config.toml
d_model = 128
experts_per_token = 2
d_expert = 128
d_shared_expert = 0
router_score = "softmax"
init_std_router = 0.0374
norm_place = "pre"
init_std_qkv = 0.0575
init_std_down = 0.0
seq_len = 256
Below are experts of layer 3 (counted from 0) of a mixture-of-experts language model. Rows are named router (the router's row for the expert) and show model dimensions 0-127. Each number is 128 + 32 x the weight over its row's rms, rounded and kept within 0 to 255. Numbers have three digits each.
Before each expert's rows: a language model's description of what the expert responds to. This comes from a sample of Wikipedia text that the model never trained on.

# expert 0
It responds to: Word-piece continuations and copulas. Second pieces of words after a short opening piece, such as w+ine, d+rew, se+ine, and verbs is, are, be, composed, consisting.
router:130119140119158107110155113108102130156095191142121148171165107109195108087078101128104106102092172096119153136102139182098133184153147153163157168131093109116194201088155199098083083070124084099132128103112142124199137135148113138092166094132165163166132125092172146172102129135096145130163169094187137112108174126132128069080144094102159061068137109089152101126115097149123166117106

# expert 47
It responds to: Common work nouns. Everyday nouns after the, a, his, naming works, groups, roles, such as film, album, team, book, school, player.
router:129149142124121139075125110155176125142139123186111113047081069141103097105115123192088148178080102099158101097165095205058117175109127072156132102126109106140137137087116066087145124040137094098104079070091136112114076128081150135148090105160104103128133121095103105125172111103130140100091156061118146124145114108177139059135141143160127134155156116121154105158134178131138078130103

# expert 24
It responds to: Numbers in data fields. Whole numbers in infoboxes, tables and coordinates, such as elevations, dates, speeds and scores, like Elevation: 220 m or 5°23′W.
router:067152116146094188150197171134134055122106184183096067143116160076120125165107109124116134156110141179142086114088143134167135192134131118139151124160125055135140093196144120151144158056083177171068128162176143110147080137189152167116126129135185133152127188158133152138093118138124219094109137137124163177107119152141150146117138138140130076098139138123104123108093158114109135118142

# expert 58
It responds to: Past participle endings. Past-tense or participle endings and verbs after was, he or and, such as Award-ed, all-ocated, received, held, announced.
router:125107119068184095066160155161135136079196126129080125150130129140135098119131162099070138144116152196162144114119118101145120163148158164140109124065126115102116162174092147107133050184142206123164112074066098100165124108140084127124164151139183161116063147134183094108195145146132091154131155119137148075104142087165147149120106155094126164140148096112089132107134096160120192168118

# expert 35
It responds to: Table and infobox fillers. Pipes, slashes and units inside tables and infoboxes, such as /sq mi, degree signs in coordinates, aged, Member, Total.
router:103168120157149120149123166120134140115128132078111098145065193190161167112165178100124110106060074132097138137164108097103105153092123140119119125155106150092156156103126088137128140088161077099156133110148112115136093140057142089146128130097178073112136120182087125104172146140158150122175125132065135195092076133203139188093136070109086154143113146146068129071077121102080104130097

# expert 46
It responds to: Year first digits. First three digits of four-digit years in dates and ranges, such as 201 in 2016, 198 in 1983, 199.
router:114071155072187076068110134148167163092139153135113163107173144124099148145118121104112164181116150161048131125132143119166134079138156172087139180141099162091114145099123134101108126158086102149143197166111092175082090133161192160146153049184119108114140088150165181076138163138151130126149111119144139153120123045134116146099195136138140123165127174137106145077135156134140122184129

# expert 38
It responds to: Abbreviation periods, name endings. Periods after initials and abbreviations (M., Sr., vs., Nat.) and short vowel endings of foreign names, such as -i in Sochi, -is, -us, des.
router:108135133152127114140132139105140126170095185097143174162177185194121045189160165162081107102158131170092158111138167106115183131141069166111182124174147111121118126081181102106137173167116073124137128159137091156093117093126105129120184154143149136140079056084128085137144139108151151112096140154081102080102156110143084171182177153139131137173082096138152148104160092124109114146077

# expert 7
It responds to: Mid-name word endings. Word-final or inner pieces inside surnames and rare words, mostly s, er, est, ist, et, as in Par-s-ons, Garrel-s, D-ogs.
router:166089115147137075130151101118150125097163142134177094173121103078053225130094118089172120075164122075104129095124094141102121067148148147168171172117151151084100015103147124159095103155099077139121134129143123130135078138177075109145111138184134156097135114121169097142137096106129099165141131132173129134099148170145098112158101122123089153108156107165105113152215097104098122138130

# expert 40
It responds to: Narrative event verbs. Past-tense action verbs and temporal prepositions in biographical or sports narration, such as beat, represented, marked, over, after, called.
router:097105130145166120084111083152079109085137139120087104121143118123088087150115116171157171146122140121189071115156118133127083137084128158104132127143102111144087174075084150129117161080149191101114108109177068120187146154125117113170045117122120092132148111152187142123146167100153162128129133119185083051125109095118112124174074046140179146104187162150145064136163124126160113097104

# expert 17
It responds to: Time and ordinal nouns. Nouns after ordinals or the, such as night, day, year, place, plus common prefixes like dis, pre, en.
router:165105118140171176135094079146144134132174188167109123073091125185109102084161149123156137151165112098124110125140121117111104170137106079157117185162132104104159132138128189109084083174139202109108121160085122106099134170069150163090084054052125100153136177154153115127105169126101121121177125132193137105160146169118169165206168109136156084112122146119149116137176128125121152173091

# expert 34
It responds to: Early name fragments. Second pieces right after a word's first letter or two, especially names, as in S-ver-kers, S-eb-astián, S-ard-is, E-v-ents.
router:115109112158132139104161074104138167097140114126111087136129164097116126149143149116148117117094122089079130088143142131116170126111133185083197110165119142100126162158155154123134117162135063179149119113123088124173199099149120118079151187131067136156133118120170088087131163045074150144140192155084105105146108133128173171129156160077136021124066101177134119092086123126102149128082

# expert 57
It responds to: Adjectives and adverb endings. Descriptive adjectives and adverb or participle endings in predicates, such as cost-ly, as well as, known, difficult, tang-ible, Intro-duced.
router:095155144117164177108097155133200153136137134103100117080094137119115095140132125126151215093122152132148143121133094140082109176128171115062124085123143081152088140121184198083070068096110155157131105079119203106133128137127124128096130150160113156132183171107165137130126121155144102117142160068173167133161116116066130116086093165148138139080201140085119134165105086110072077131096

# expert 53
It responds to: Table cell pipes. Pipe separators between table cells in sports results, election counts and statistics, mostly after numbers or closing parentheses.
router:096168113097068129164155118139116137120150087104168164150166109117094119122187142098077148110131096152117149138132174163159166084101115103155115117100128131107152150153067111154142125158150098140103132102182122058142153145121116108156173071079115106101109157104114146131209094066088180059152122162099172138105076114170155148167074089164147159099157087071131127137173169133097153169195

# expert 16
It responds to: Name-internal word pieces. Middle or final word pieces completing proper names and rarer words, as in B-ion-ic, Bound-ary, foothills, Cooper, Brothers.
router:160151159126120202127135098166157109184118073158143149165151115183185172159095124150102161049189161105157107147104134212109118133154087091189201137121136130109153185142176099116098118160130135164062144116111121124097100164110093113112134114097180087114116162111159093161134143184150105159137130101151162122120118088098097149122090073121116167112075121177165122151086115166105159132143

# expert 36
It responds to: Asian and Turkic name endings. Final syllables of Korean, Chinese, Japanese, Filipino and Turkic names, such as Chunhy+ang, Hirosh+i, Yuche+ng, Kyrgy+z.
router:146196067131116151167122092071106080138202097149102120110092145093190104091108081133101159128154073088186100100155131144182190086098102108172127149096116140086179143119153115142113152145157158177113149134165084118177157075131144117115120134084093137104139116121126112109153060089126092121138117120117094145172130157065054089154117123124087115060135103175108161076126093141125124137124

# expert 41
It responds to: Label colons, list dashes. Colons after infobox labels or times, such as Battles:, Age:, 14:00, plus table pipes and list dashes, and as in cast lists.
router:141104076109097096157098087127119181137118158107104139125170096090194076109159135108128109086107140119144099106082100093179100117128102130139174063090153153102131129161096111149139143123098178061082103152121130119141181150158106069154092117106121148090083107126099160173153126108146182065122124122151152115073073089075086102072130142169143132122054146115153124106128201115097075135185

# expert 43
It responds to: Space before numbers. Bare space tokens, mostly after a table pipe or colon and before a number, in census, sports, and election tables.
router:131151141085077094131148116071134094105173132157117044138108111139127131128201160188151194130172133176104114081117144104080168084154100151098104115135108104186143126157125171126166128090098133110153154155130179080114099107180188131099093140140181189114174132141149148125131104119162169131112133142102118112064130157076113129108157088191166134112088153096129135124160227127131145105154

# expert 8
It responds to: Range dashes and separators. En dashes, hyphens and slashes between numbers in year ranges, scores and table cells, such as 1997–98 and 6–2; also New, See.
router:089058160119187139115123136133092144159131144111076161093192154182107153125114108113182115107132139103120075112155109111124162171055145151117087140146113165143184168104176162085115153085137114080078110146062171150158180092117156130172174167126105142080165123140094181085117155120128140099158156163175160087132166144117198162085125088152084140165111151137145137096166112120140071124134